{"head_dim": 64, "init_std_qkv": 0.035, "decay_fraction": 1.0}
Below are experts of layer 6 (counted from 0) of a mixture-of-experts language model. Rows are named router (the router's row for the expert), gate (a neuron's input weights, with its number), up (a neuron's input weights, with its number) and show model dimensions 160-199. Each number is 128 + 24 x the weight over its row's rms, rounded and kept within 0 to 255. Numbers have three digits each.
After each expert's rows: a language model's description of what the expert responds to; "mostly gets" lists some tokens that are sent to it at least half of the time. This comes from a sample of Wikipedia text that the model never trained on.

# expert 1
router:151150128128100161085100156149161131117094131134126103123127156106154167148134175101137143148114113144156130127120113095
gate0:157080100123128110138128125135127112076107133169130162114109103165156165083136124153138170121158122124119131128156122101
up0:150127162161136164175147102161177130163140157146102098101116111148058103154122146119118102122130154145096146089130128112
gate1:176093132162155141144132116115158172128148138142149064161132176185109173138071148114166122100162180077152086141133116141
up1:135123173158130127116102127139126164143121121134146144145135107141154151155110153103121144073115156169142091110132139172
gate2:096162140111110128138129143141125152173094121110162120126075097124153106143149161102118107108147102152137105136084096085
up2:093121104099143160106086107115148144126144134146115093172133158179134088107135110133143173129124150099116174122139133164
gate3:098130101114137138099134116142127140144158168057090168117104137113106084112113137126184107121102133078120165115115136148
up3:095114142128114155148139140129103101111116143141078102111107134122161108103145141090106124149150125182127120146077144100
gate4:144141175140161139122138141144101127083153094128112141137117096114130137110133125132115110130111134143108168117118146130
up4:142125122135114121129111172123128160122152133118136172158129132124116126137129130135164109144110145151105134124146105093
gate5:124160110143102108112160092151106156140168126129117133061094136108111144072119147143106157119079125140107126133112186113
up5:097184141145057117099133173101132088111129101133125139102154104132142079103097143122091161122098122139087118125132149108
gate6:114129134140140124125133117129142112107134131102112159147126131109110095172126122147128117086139152098122081094152119099
up6:122126106135141097128097105096127095127095109103125109102109085101122108143116116065141125148091157145139124129118120111
gate7:136127151159109140120158135101152116148139126136135152127129150157098080150144140151129100130104132113118151115144133161
up7:103148139132103142098166116096102140155160121120120119103122100109146102121143147127151152106147124091151120164099139135
gate8:129169176171140124131101111139131126109112115095127147122134102098167123111116099079125187101127117138119136123100097127
up8:121090178106114154147146144133154137120122113144114126096057132104135135177085104114097127104157133124139121152108109120
gate9:043141172159121137143113125146135156117076140117148093125140141104110134131118104118119098141145122125120116118172111158
up9:133111138130098111107177108140117163114144120131100164175140102162127121148149092080098220165157162131139117148128173140
gate10:114100115117119129110162164128084092073138124181155089127146107130093151147107142126200105099147175117119141134118126131
up10:112088113155124128183110124090150143111082137171113146124132090127114132168184105143119074089138146104101133109077159151
gate11:129148158142095154130102069102132133158096138122125136114096140097124073121139163126132189141134190136110135113110135104
up11:121156140124128150130137090104180179110130138133153098101111114115126139165129086171104117128097074129106128092113138171
gate12:098127146100137130128126146124167131110116053152100110151142090120145115159119171144114136126119129122154110123115091142
up12:111102138144083116123147165123153155102162162122144110125090140136123151079156119147122129111173126128137130124131151161
gate13:102115121117120150095144145104139117137143154126135150149154162119137135137124121104113137136096105108131080107149112128
up13:169097151144117147150121119108098142125123125129135148107141109124104161102094086131128119147127182102147119118114135086
gate14:136152142090104109075157125126108102107095135145085118166146138140107117155160126112122086128127123126082131078100143164
up14:131157134126137151087122155139133108107088165141099109130066090151148098074133133113132148144169122133110131154135120146
gate15:127132135162095142097145142131128086141081098170105119123121090138114144100173115137128118112124102093118131116077151144
up15:129138169133084096137155142128123084116126125114129141184158110172134135101142141071132125144165136149121098148134137135
gate16:112187139160116124111146143138130149116127098120100110116122155114186128125163108117114181105099158158146127150134125112
up16:125130139146137095128089111116123141139144145094126130142121108116130154113077113128113143133100131130115089133166113091
What it handles: Opening lowercase fragments of longer words that still need completing, such as con in constraints, re in repeated, ex, sc, s.
mostly gets: " re", " con", " ex", " sc", " s", " c"

# expert 7
router:095141138140091124092126102139099128113160167139117188150157168153116101174120141146119124113085127105110113116158161120
gate0:137116161143161100147156168124140142132127099144154134143109104123111064145152110167114140106099086126125144163131149116
up0:138121143099094119119130144159117142168166139093128143134137119122158157152120115128131128112148151103116133161151125167
gate1:122115129115160101133155134141111152122136120092133112165115116112133144105108152115089115143148109087108133157125131137
up1:108131138135179134146112124115087143144119125108155118119145127161114125124093149137140148117147118112135154127170113159
gate2:159126195140087134110113126153149167116156129129132119138154142118136147113128085163099136086098163135119116135162116133
up2:139109142120128105136116165130145147117130124158121130124137127084132114113101135114107134143083120112128106158081133141
gate3:088095123122146122102091166126125128085137121146115138140093155148111117097100093109156166131146103131122079141135133139
up3:155147152109135142137076110130130178115133094138151137118121094144160132158104134136149144171050153141128111112140077130
gate4:101134130128164152147145137140122133134134110141125098097172141136123122138132116115112097084147091172106144129162075113
up4:162097135126125111120155170116163129109135118095150152106115108118100127133088140152121125139124101146162081144155120147
gate5:135116107091131156093113125161134142142138106107123104148124128109106076109111133169124099155142125130111139178132135100
up5:130141110172168157120111143132155154155110115133126121138169125110077149121142114094135137101127164107141173115137121120
gate6:149155063139134098134119122127109148098128124117139099133137146166168157107085145096128108125116123133139168089128106138
up6:113142091143139115099151117069098100107177113099124170122120132102133139144119122125134097067057160161142177181151099136
gate7:108141110102126129163152128178123150118149124109129106133125148159154131156131102146088113143101153130156127144144129104
up7:121137154171082135162165122144104144120121133171180108097098147095113126164140093137131166143136109092163118118109190148
gate8:142102097106104136125076153145105136112133116135084090085119102107102142107122157101114131120146147125087120152155145128
up8:144131139182117154117165135119104113153110163127119135113141138127139155086142138102132147096128133149102132119139136124
gate9:116109148159128132109107141114143107127167094078119150142123101138143132073167128149122131128105128127100116134128143123
up9:140087157116132155126097151190164119114145134130191118114171115111091122116125137174143111103171114151147144172117181106
gate10:100133113104107130098090157108132133161123163096102182114133108116137135155126163110116144128164111132132117102132156132
up10:117119148126091102145145153103113120142124127156131132149118100130113122103089076134152131153120115156140150161131106161
gate11:100059131122172142142127130074142094127062134134154155086087125135106157144129069113136166109156163111101110116142157108
up11:102134116139092110137086116134126162140150075167080124108120101111152141104141103132121100129148095176150182121120119138
gate12:118141120149114121108146203134093143105149101134136133163117107135121092122116110136132138093144170125144130116110080123
up12:116106136152104143160114148101143145110133092144115091114138123116126130125096113156134147111137139174142125152105143129
gate13:086160090171134104115138122144144124097117120091090127133164118098126145148142134145105080154133121169147107116141128098
up13:070158143126177101146146141103139140119106104128139155153124155099119151121142111166101154109088157120139131170128072109
gate14:188167137089152131077121115117124195101137120128110098134132158131149125144140125129132133086106164152142091141104110103
up14:148156169127080129144186169112135144116161099128156132150113165105134108143132177115145121172137123137108160168150146138
gate15:144136111053122160117119158156140150137134130135111143142155143153138108106118160167103124117112113158117129172129124136
up15:081189138104119126153148165139155148198145128112103103118156114148144124113129139120129107115116115166128139122134104125
gate16:114101148156108140145126081095140111097121120142133098124100101091117118122153115117107097137138176097170176100143117112
up16:116130112113120159109149161144120153140141110146179100158100144119158085146124111137151090157112109136121120100106136185
What it handles: Verb endings and whole verbs in narrative, mostly past tense or participles, such as ed in declined, scored, used, made, released.
mostly gets: " made", " used", " found", " played", " became", " released"

# expert 12
router:108158092133092108139126121163163099133101132116154084159137130163109137126095098139117121157118118107117119124093092140
gate0:139122134118083093151102128095136148117140146129186118138129098124126137122136110108128176088104087117172119173140094111
up0:093156155149130088123136106164092106122101179170130115123152154118117129125113137086164124109094144129118121127151132111
gate1:141131141098164152125144138095152166095122150094123149157118121142144146107109187139102157112154137147132163121148127117
up1:091183093173146125112147146106088132164150128080162125100124099103133151131140145168089110096122145139114126092140088149
gate2:120110133138119127105119134103117112113138118109136143172167127135148103129132148129139160151146145077144152107138111117
up2:180148124140096131128142139166150104156172089179125135120090159149144127094133121115155154113140148116093131087147168165
gate3:129102135143096053159103096130125120128097144096132161119120134094106139150178141109133123139120112109142152148144088132
up3:146113141104110078145130110136108134095130093103129103164063136149136097089140125137133128117112127133108114135120153102
gate4:155110131128075137139115104111113124139128173126096134125112128095094193112139106068121142090139110137153145102137140102
up4:104148156108096118110134146068108125138111078139146129182082132141115094143114130150098124132137152102162117113129103146
gate5:119132092107119104116066148118163116127124138153147152144127127139167146139116128081135101114165091102109164127162137114
up5:114115141095154120116097142144104107133131140182110115156127124163144135112118135145087117123120201114121164155153128095
gate6:121114086135152113158186093153145163142107163130102082117114085088112100122115181116132107147145142137140117133087121114
up6:110166096093111100128152151180138158159151122156099137116151102126147131165127111110128109160154086107103106149104145116
gate7:138158124133164129125142141146132151158154121130100115087144108102130141142119128125172120138122114114125161124134097110
up7:115112152163087135141123056130110101134137134163109151094112138141117176179152123160107149127113123116146135130104086124
gate8:130131123170117147132172141127114096119131103125121161119117104142123156189096086085133141162143088120154160108131115144
up8:144163095119154129147112127107158123092178150102117128089106159140130176120147126108119153109069090158139178161146123153
gate9:076115135106172116122140136138114073162161182166193133132154079122128149105117155124118167127119119143105133120068144087
up9:133120126102122085151124037136145123098111150101142123124144167123167165139102138111092089125126140141127109132154128142
gate10:141119108130094126159128171160136180129170112176148148119152130108112140105083111159131107091110122090131131158130103130
up10:134122090146136122162111124103084110147135131128101121128126138152166110113092138073133104095096114136098102112098146088
gate11:146155140108134128105136129125127136145123144094120130163113090073116148171139117122138145107119071114110154144123130149
up11:135124120097150139128097120098108118074168176116134127129118145145133166125127102090143111152118134151142147130139115098
gate12:083108111140100132149141193145126090168168140170135126142103141123086161130120083157119101158159143118143109135097155136
up12:129165104168116133111082157135134127141092114095144143116136084157102103078161154119148120112099103163153126150137160142
gate13:091118088123124122098146097122173139097123129110178118129093109122100128122120131119133081145138142124143117145118125122
up13:123125177147135106128111133132108093112133108135146129124117093109132160155121159139153145174126132105113123142148134116
gate14:131134125102148149140170152137082086179154134152128125123132081175154085114098119193123135116112116108105136155142146119
up14:136093110151118144131126107111154130120134135135135141136165055145088139155137098111123174117148105103099102149106087095
gate15:093115137145144141131137107094145174135120128077128119099102102108147185152138129127152092092090118119060129119132132123
up15:130121151100140087141164123128157116135160140132105099048111152117162155128136096106111125118164117126130115106158129123
gate16:119109129105171180153097093134127132127084137137166106130142140200122153105123107127143134151158159088135119130138120169
up16:107125134096126147130114113104131164159124132077131095162118097114107102094112067129118140116139131096082129134137149110
What it handles: Word-initial letters B, M, L, J, V (either case) starting a word split into pieces, such as Bachelor, Lindell, mascot.
mostly gets: " B", " M", " b", " L", " J", " V"

# expert 27
router:151141136144081177115104151087118098135129123156152097133128159139121125116060105163108103093136133139065123131120110084
gate0:122132139138136126102090116167136125133143137140089105129128119143109132135099088117108157122138145126134102117147164113
up0:134170132089094100140151087094143100111117101191138109097129163151150131117117140183132131115107119120124117151106138132
gate1:135139159098156113141107085143165133099137095119108101190167130076153119125162136128109147114133117121102122158099106137
up1:096117127110128165152111125114138113146047108104147138114138111142191143073081137156148129141107093167086107140119159094
gate2:152132115107118113116164157141128143129130144126172084139166110105127171140138129136144096127161155123113128149161142117
up2:166141129126170140150140144157146113157141165099115125138129108168096151174138147138120122117116130148136086124110107122
gate3:090131113121114123141112141134079112128132136147133132060123129156145087094113112162174172139092139156138114139107120161
up3:118064091091121145146117104142098148165095143140166120129157091128128141107127115109127159167104147149120200110156095150
gate4:133120117128147115126116117120107104119157128114120114139129123128124153118137104162152109106126119144118133095129133081
up4:163072151154104169152101076120124093139177094145128121115115104120121132097142103097127113134148080109121131157132137116
gate5:136134139090146129125118119152112165127102174126151165118148139141120138112127129127114147171131094137088133138119171113
up5:119143136158151132156107137165109111112072095127112121128164128164161112116147128136138172122138112145157135172142086095
gate6:085128116139140135162120116138107106172142167111089128098115150158180145164143139150138163138142154106140137155141136126
up6:138126090137110115084149139105087130134165170124163147077112102146149102114131127084080165099145128172104137146116161106
gate7:131137122168168136134115092126136136105158114103152129107141085115154150146141130128177107128122126147131132126104148120
up7:096142120122153105184139207136114127138095146128143128113125166136083107147184110148149129102160144092152148137163133130
gate8:126131132132169163103115133172108131132110143148139149163142140131126094122107115164108139139135081109118153098142140117
up8:167144132111144137148156144090130128130109160160151139154117127151098130099149095146109129126130110162118145154133052140
gate9:135114145123120159094139129181138127169120153111118156116097146106123125125163137129150174100144091119136160138157119131
up9:127107136151142133111090115098098095134102148132108168138168139107110101168140136132132113075132173159130136176113167158
gate10:118122094144142145120142118146110124128107090114089091145151135133152115135136140153106118134116140107154113091109150130
up10:119147115102103100163112147142126146158091177106099129086160147150084109147166104084127158129111111123143138147120138128
gate11:131077118131108118146087078143116111136113141142124138111109169107171128166174145146120126119125124117125144094130088136
up11:116098158140148154146124121123136168124128094101142117098140129137135139086161156174142089117127117122113111095137151129
gate12:136140144099188146145150140101129121138178116124121115125172180150131142084173080108095155125141139110180170100118095112
up12:125119119155167148122131108154105147130129120139108125167120119137139127122129107122166057132154185172123139149116077118
gate13:134147162123173139135112114125145129131130110101110100115115112135119103119120128137132163187198155103099113104083132101
up13:131093173132164179154146125102121123137137165113126102147133129140097100106121121110134116128144142138147090144092113095
gate14:120154132127152129139122083166107104091130164053154127138095113124117165141124094117124077130173128163061117092121142131
up14:154160089119092112171104111120127103136116125109115144117127133104112114129132159106170127165076165123112112114160096090
gate15:151134107131101171138103101168083100163147137104101098147136141122127127111111108177143129143120116155097098133104134097
up15:127146092137116109123111124109091155144141162163160122117109153134128139127113125122122136108132117121105175159132108140
gate16:123145172143108147153107051146109190109106134143136110090083111112089144144174135174089149133143104118092104115124078133
up16:090180116103141097073119171111148145133143122166152112157177117137142105141135160117174157126100129164163138167121121089
What it handles: Plural suffixes like s, es, ers, ies, ions ending nouns in prose, such as crowds, acts, landmarks, events, titles.
mostly gets: "ions", "ars", "als", " years", "ities", "ters"

# expert 5
router:152089161123112140098112129147128087117111101115116142108157126142105184128065122093089103105133125147123138144115146110
gate0:129126137112094114116112162118142101145143126161141152136077104121134124123106113111108160104113114149121172115136124145
up0:149159146126152155138109128152111150164141129143157122103130137086148122098121088098138111150100118151076142128102106142
gate1:163114141149153154148104139128153126152135154136152104128125102099106141168166127113135125086115135137097135137072096099
up1:112130133145148134115137117133068091125069129160074113126105174134084139109142097143100122047092090114166090103108153114
gate2:107105094132162122159112129114167145138143153126140121137136106129097126106173099155104165132153082174124207117148146128
up2:126124129124131114132119097116114076089122114137139133146151164138110135118144131126128156131105096126117099115123078151
gate3:095103148162104073109116107100136094134155125109110107166092103138141160143119150119122098099139140117107119131124112144
up3:123131154105139182149128167133167137111142112130131140128153117189143157140071117091179138129138121128100147116106100140
gate4:140140177121132111191102126133116100151113132133123112179127104138146094154109160103138145124111136091129197115130106118
up4:139144129113139110166088104138131149132138182107176103130115108182145125119135152142155109115160107093094119084099120125
gate5:103128182117113156076147155145130118129128132108138129179122136153137139143161103140114114126088137115144132142116119089
up5:150170083088138105103158145152136161157125156116142118138160116112131173112125173146098134144146114112115158139139162111
gate6:142151105162137119160135131147124168105091135128128112135075132138134138102154083171137145139107113125122160124124151140
up6:159119093124141166090121116144132123109138117142074092118124169117156133098120158126101120153153119116093100074120139118
gate7:120132138103131120117141154133103172142098146164140103165145140128132106157182140137103145105137143125118102096157154125
up7:116178114123124103089185141144183156200133135099149108110106122135176146148144125093140102140100092130077165139130115130
gate8:135151154137146117129145130100136145150134131141163115138158127144110163148117150184117169130151078106121091105109132109
up8:139185141106122152152106112170141156168130104145128126087102124131152104148157110176153127114117113115101152142150113111
gate9:176107149125158116123176139128150078119176136180116121145154131103125174187111170118133094149089110107114155134136092111
up9:139123138136099134138064143110157143107124111114125096160101130131108094107113104122166090126154182110130115142103127131
gate10:122133133150123112117142112105089140129116141120142162142149183162153105125153128127127126107157166151088144105136134121
up10:087130139155116110157101141140106131126165106104148156120096117109159103106136141162145083128158162140117147126117113125
gate11:154130136168123138093093179120100122133101121131139146177164138153185106100121116146122168161102154152124132149159166112
up11:100091183109154163150116105173127164140122105132128127118120119134114099153187071113119140162112120116155115103118121107
gate12:158107160130122132108148113057145124153126134127116114128110101095113161109186147134118119171142114119201127117146120155
up12:121161112129141125134119175158135160161115072161111113149124148147124171130092138110115154114162132146121112129172122110
gate13:150137129155131112097103142142099117129155150102139126125155118119140091123102172089139121100158120135129135144116105177
up13:127156109110147146139137137133125123156174126154141149093165124110151137104116136136136132104084126128106185129176124156
gate14:134095148132139139137131112128133111159172136125141095143113119151132124107128145127160146091160176093099151126096108130
up14:116117109172111113121108143092160164124110097170181108166107152117125133126126116142131129149137142133116140131115116132
gate15:161154106150151135105161104153116127122121128165111089132057155103133114114099105116120194150119160105134109131104127135
up15:125086143158144140142134126108086118141124143129133185166112167167126161121142137125117134169164119057164127127104140090
gate16:133099131140140138141126109120099084156130115109167099143155109142084177089071124151122117117158094124157107098125140121
up16:131123167147110077123134127106094076150115146161141144145158098161160137129139143106121150128085139120099157162110128174
What it handles: First consonant piece of a word split by the tokenizer, usually after the or a, such as r in radio, sh, pl, comp.
mostly gets: " s", " r", " b", " sh", " pl", " Sh"

# expert 29
router:104125117111133175157133112130105123118110104135128100132137152115171095144103116162153137072131167151090126134111154069
gate0:116129091174094162116150137143111091156115096121118131123149132123118124159132118166075139159146138128138101103138157137
up0:123166141131181138087121118116105113110102179137137146106125183112149167121141147126129137109163091123105149103147126103
gate1:136129152132112145110080154106123141112126157129139120153114106126135126156171131139101170148162097122139118167117149164
up1:102097145076097135101086137132134137062120166097118109171133145132094119141160123118110122112121160117135135119134093124
gate2:093112118129099130150071186159091173133112147104131155157135147100113120136119154147132102098142093114116135127145123121
up2:133133087144141118115105149163131124167085121128143179144137174148120158148104114159133140158136129098131123117113151158
gate3:134110125098102135151137111135178128166145095044124117182159146130108133120096115125151162115154121096126119140142144130
up3:127119142148141133148133158140096119107133178139107168078134097192119130125123126167085137150131116118122116106122104070
gate4:123106151128147143119175133124153138125156122151079135174093137113147077129136113092174166130100170136140151146110088134
up4:152163119175122172118118163139138092143100135110136143122148125123116108113109172137074144172116088114118154110134171149
gate5:186159102104150150094150092092089135155122159122068142172123165162141100094059088156162170116132131149093153125089144146
up5:105149096134106159187159074084132125130132132140104127116108094147130126118119117129095148091100142134112130169159113154
gate6:124127175148112089145102136167091121159164128103112130126144106114074149094115108144108107111144153109127114102121172093
up6:125125119095133107121179122147125157096092135125156158119128140130124106156156136172129147115108126108133124114118150136
gate7:143108118147100128147175153144129115117134126128180152148099095151096131115165137138129152113151104127135190063103091134
up7:149126076166150116120124136104108069119152142142103076158125112129131107117143090133122114111137059108086127120148115114
gate8:147132104105181136130123073080096158124164127194154148127092144084153121115099117142150109136092126158072143096143119109
up8:127105145085147131135067099126164103110094148125164166132140155107075118098152124137156090149112091123140126133148111150
gate9:118110129119139137119068106136125103132120198109137159125171164135131119162144123167107126153144115127085100108146149126
up9:142113151098117132101158144089143137093094145073161141153127092133139083165141124104138136110132128101145088167137098152
gate10:119172102115084168168151137098118133113122109173076135146158112097140104136119145137102125110137107141122096159107121124
up10:143145154138088116129112139135095155133085149127102155075150156137117132110163121190121175155128126163090152110077118131
gate11:144100097120137119118201085154145096105111124158162104090190124127113167133098148084144115122118137172133113096131093113
up11:148150167160106084104123103166164161103104179095148086110067143140140164113098125127128162125123140164133072144105130132
gate12:130121144138155161106142137093118117132169125175094095112132105150146139122113139137168164113114133158157131136129118118
up12:152152123100130125106130088105128091110129111140162128130106158095167136121137135145129166127160145169117145118107096096
gate13:140141132114139135154120154121135117142171092146130172104096139133140130124146132121174120121094157132118125089127167169
up13:094116146078132139161149148123144115161098137117081154141093134115149127125144138085144089166113137127184167087128114144
gate14:148136125172191145109113077174114101120142112149156153154112146131106135116104091149134097133183123147127140139100116136
up14:105167147133117123151135190128119099144115153133160127167099166122110104156142132123110169117106105126095099078137121113
gate15:152108130184151086108114125079120128122118135085151147145137112095119113137084094098151156110131176156146161124165132112
up15:134135135176096108090092132146114164137138113093172152147131164104153140135167095114126149113106142134117139126145125176
gate16:103134128112124139138124167107133147117137140105131141123145124132097147129132145094053135069149110145143122099119110127
up16:066115099118137140130158103101136125101122115157149155120159123133117108129123114133151098149130111144105116135143126141
What it handles: Subject pronouns I, it, she, they, the word United before States, and pieces starting common words like val in valley and values.
mostly gets: " I", " United", " It", " she", " it", " there"

# expert 10
router:118161142101085111100091126150154131075147154092143117108132117170143134090118127171128142109112086128145173109161108148
gate0:157095165154187120092114158126165131100155144174080146117140174113135163142105128135122134152081154122083153104158164134
up0:138156150120132153110131111091115150117126149169144168162140186179133134177161163160157133140119111120116097147152104102
gate1:176088153120092129152129135141140140143132121143140145141154131149119154140134170118113166133114154150145131147119135093
up1:112098145091098090107099104113103098123126121124117098144149071116144125131116129142137129125114174104115137139104127170
gate2:149149123155128156108134087123135129110133176082164141147158172161120148131114136166131067108124121120130139110141144161
up2:142103170146113099104108156120106117103172142113115155147135142155157136124102140113112116125110158117140134129152122101
gate3:108126130179119125162168106183088122151099124143111145140137081082135152139153128071121088142128103070162129121146109128
up3:108139139179120152120163127128144109118111117119130111122126126124122136093109118097094113135167172159171128143123134122
gate4:198168143144109151117148104120145117140118132112079141155106179142084127148145066163123107100166128100104154126120140101
up4:140099080144154131107127102124141137116138135095055169145154108174152130126144096123153120091098153151116146181177151132
gate5:099105162130126104123138112124122159113083168135068146155098129102167115115105091158139095151087136087152101108115112102
up5:126096126130093133139136135116075104130106145137121146097121150135134143150156142116146113135118095137161169157124160139
gate6:115118172109126142155098101139123083089163104151115166152179087163132123137126122138088128106082138126143159106136148137
up6:105122139096119135132149122146124116125129163150103126113110146100102126160111132165099090160096129122122138148115174095
gate7:135131170136107115125075123121174112128166069129124127119149074114123107106140119126129110097114107111144151133125123147
up7:093172126148132123089092110118161128132124123109179145098137128140116115131135087090143146124142131147149145081130122102
gate8:081146118169134112126134135173160131081088124074117167095165114130101137147138139103139119103108104112136139145116148128
up8:114124124115124087141113079097124135116082088138133109103157171149118130140094138125130119109117135111133080104132133080
gate9:076149117104107149171119132137127152134115156129099178169136135132141079121144130142105114068128138078129110144107124129
up9:132090144155135139109104175125160129142176135110138116058109099150124129124094169112097111108144101117129160133152129134
gate10:140119127158135135166150095123128141146166119140142148154165122120109121106166125125115114119108130136095110120117104122
up10:142083128137121149107143103150131148128147164075141085105155107133129123132118098160140109136080162127176129136146138135
gate11:143110110117127160174142131116143176148126134127167128121118129098108106187121136124102104142144108126160158161120151092
up11:136091141087110158128099177094125094110121181158081151081115166119155091141128116130125124131122184092107119126062153129
gate12:144144109189142145141159117149118150130166136091108121130127126121144133139173143141093103086140151159140105146123145151
up12:095109105146139141148172115103139125122135090138178114116162115139096165136114128115089107159123104119119123114146126162
gate13:105129124147122135140170188175122113133142158113166125113128099114139088107146134134081105116102118117136151120144157163
up13:106146166123138142093134106143109144127154174093133182088124119149103142161145090061117114160143139172168107136130168110
gate14:113114096092141113124139122115158142058141159168113106168181145121127119139152142093070125143091149100114117111086138100
up14:081130167113174147166174129135082134157124117138100129106156149139193120119097123096096154164165121134139153131102107156
gate15:125130165175144162069119126128142132109137122093103149112154139148125114103140081148143134175140103072115117111139121129
up15:125112125094118102165104153146163132135191154162122153135076120051114149143105112111179145139195130138140160129139149099
gate16:061118100073168136159100130150149099132103111103094134128086116091176154125135121090158101062145127133128140111099126095
up16:114121139140088117089144095094125138104127167159143094089131161135150156162128190117138089113114142150133121125142116175
What it handles: Prepositions following nouns or verbs, especially of in census median income lines, plus in, at, for, during, near.
mostly gets: " at", " after", " between", " during", " of", " from"

# expert 16
router:116132112128150138114132138123159096124124106091177120164130129120134122136106104147163096156120114094102123123126098119
gate0:120145155077131116117105148173106124099107093097112147144084112132110160076127077128113185130137117139127135160130146109
up0:119126154160130108164168129086134103165127114145121149165136149137128098104172105072093077159131111084128156114105132119
gate1:116135100100120152178120151137103155123102122119159132130127137095165136145158086117102173093137156124109115127108136101
up1:126136134155084132137115088144166155126127194145127162134144119099105125104153129150100081123123086113108091134138132123
gate2:130109130117119108098154110132125167121148177124099095145159139104095139141137143117102121152126094117100133114075142127
up2:126114110088151203114148155114114174112147136161128107129123121126175145167161144142117123125124135137144137151133159092
gate3:080151105146116150113086129138085124130108086118073127080103152110157128121161165080138140139096113088120122124151141132
up3:117119111105086121139134123082133122099139104109124145148169154162108114133083157156090099096126098111119137136170122126
gate4:122116146119166129108099143108140118096169146125109125111070092102110112141140133107143122145121130164164157105130094159
up4:139100138137143141108132141111090131113198110155143131158126122120140093094133125123100143096112166147135127132157102154
gate5:117141089091155102120134132103063133100133109134104120096142071118128141160128132135111133159096129127181100183133139139
up5:118102091174206140100138122120115107127149144131141127104139131113116092164176157092125132135107110104100128133096128146
gate6:129095148157138122119083152139127136179121135155168135116118167107116140106157104151109143143125137114114147105139206121
up6:078156172125156121139122158101138129113112132142176117116156142138129145112104139134135189104153175154072127132170105117
gate7:133132188125135132093123139132124113115134128141118131114137162138131104138154127114105120080118084121121103145153158106
up7:089125130130121125159127122169167135136128098103166139109148096160145110098116129134134156148149107142112131115109127154
gate8:144169129117109116150157115138096117103104122191044128116146152150116107113115156099088148107098102134153117115107175105
up8:148095130128128130119114127131127190168122108114120157156147072126149117146130114121105137120105178131132165074127105115
gate9:121140133122143148152070140099176150139078143122151124154106158145122106132139099143147156120113136104116154144146135115
up9:144140095120125144137134150161126126147110142119061143105156073097144137102152144138143179117111113152150120127148082126
gate10:108069146125145151148143077175122163065157122160136139142152091125150145136159135081125141129110147140113122143136118142
up10:101157170136157168168127128117141141116110100127139117133140132140154103127128126135132087133125119117129152089139106152
gate11:157131126118118119128080162100109063110091129134136116146146156093135132147124141113144107101149107182088091121176132171
up11:131123172113119149103116126119101091113129150146169195129161116121145102107148114113159165114130090106130115108113109104
gate12:093119079114151145096109136097088147108150079155121162136149122081100133116145121106116152115127150121087128111151076153
up12:128078108136178124136104121125119152115171147103161113134138120177105136125144169135106171116157137134130146149111140107
gate13:147143100109095128102148148080134155102141103131107144122169151152082123158113148116127146153112183096144134158137105097
up13:128160168100146134144101110180123148115125095187139155135144138125170160123162121130122160150187131096161138112139140148
gate14:134159122087154119128160136072146112100100142096126105102152145133132169115138097091095149109153083166122087078095126142
up14:153109111090148115106139125116146155197096186174129153162136127139119149092124097122116111152094094134126143135110166149
gate15:065138083176123128152129093100107101126153115177112141146142140091155127146110082123077136108132152108184176131129147100
up15:161150119102105119142114129129135146111127119109068114142083130110144099154134147105122143151115148092171123129122165092
gate16:159115117138113136143114104135080139144154145128166108104192085113106112145106094124121152111152158081083136118159112150
up16:154144175144143123133155107099159145122140156103134123065110119079140110104129132157125112138121129063137123127144110125
What it handles: Commas, was, is, and, which, when, well, and adverb endings like ly in shortly or ially in especially.
mostly gets: " which", " when", " been", " being", " well", " where"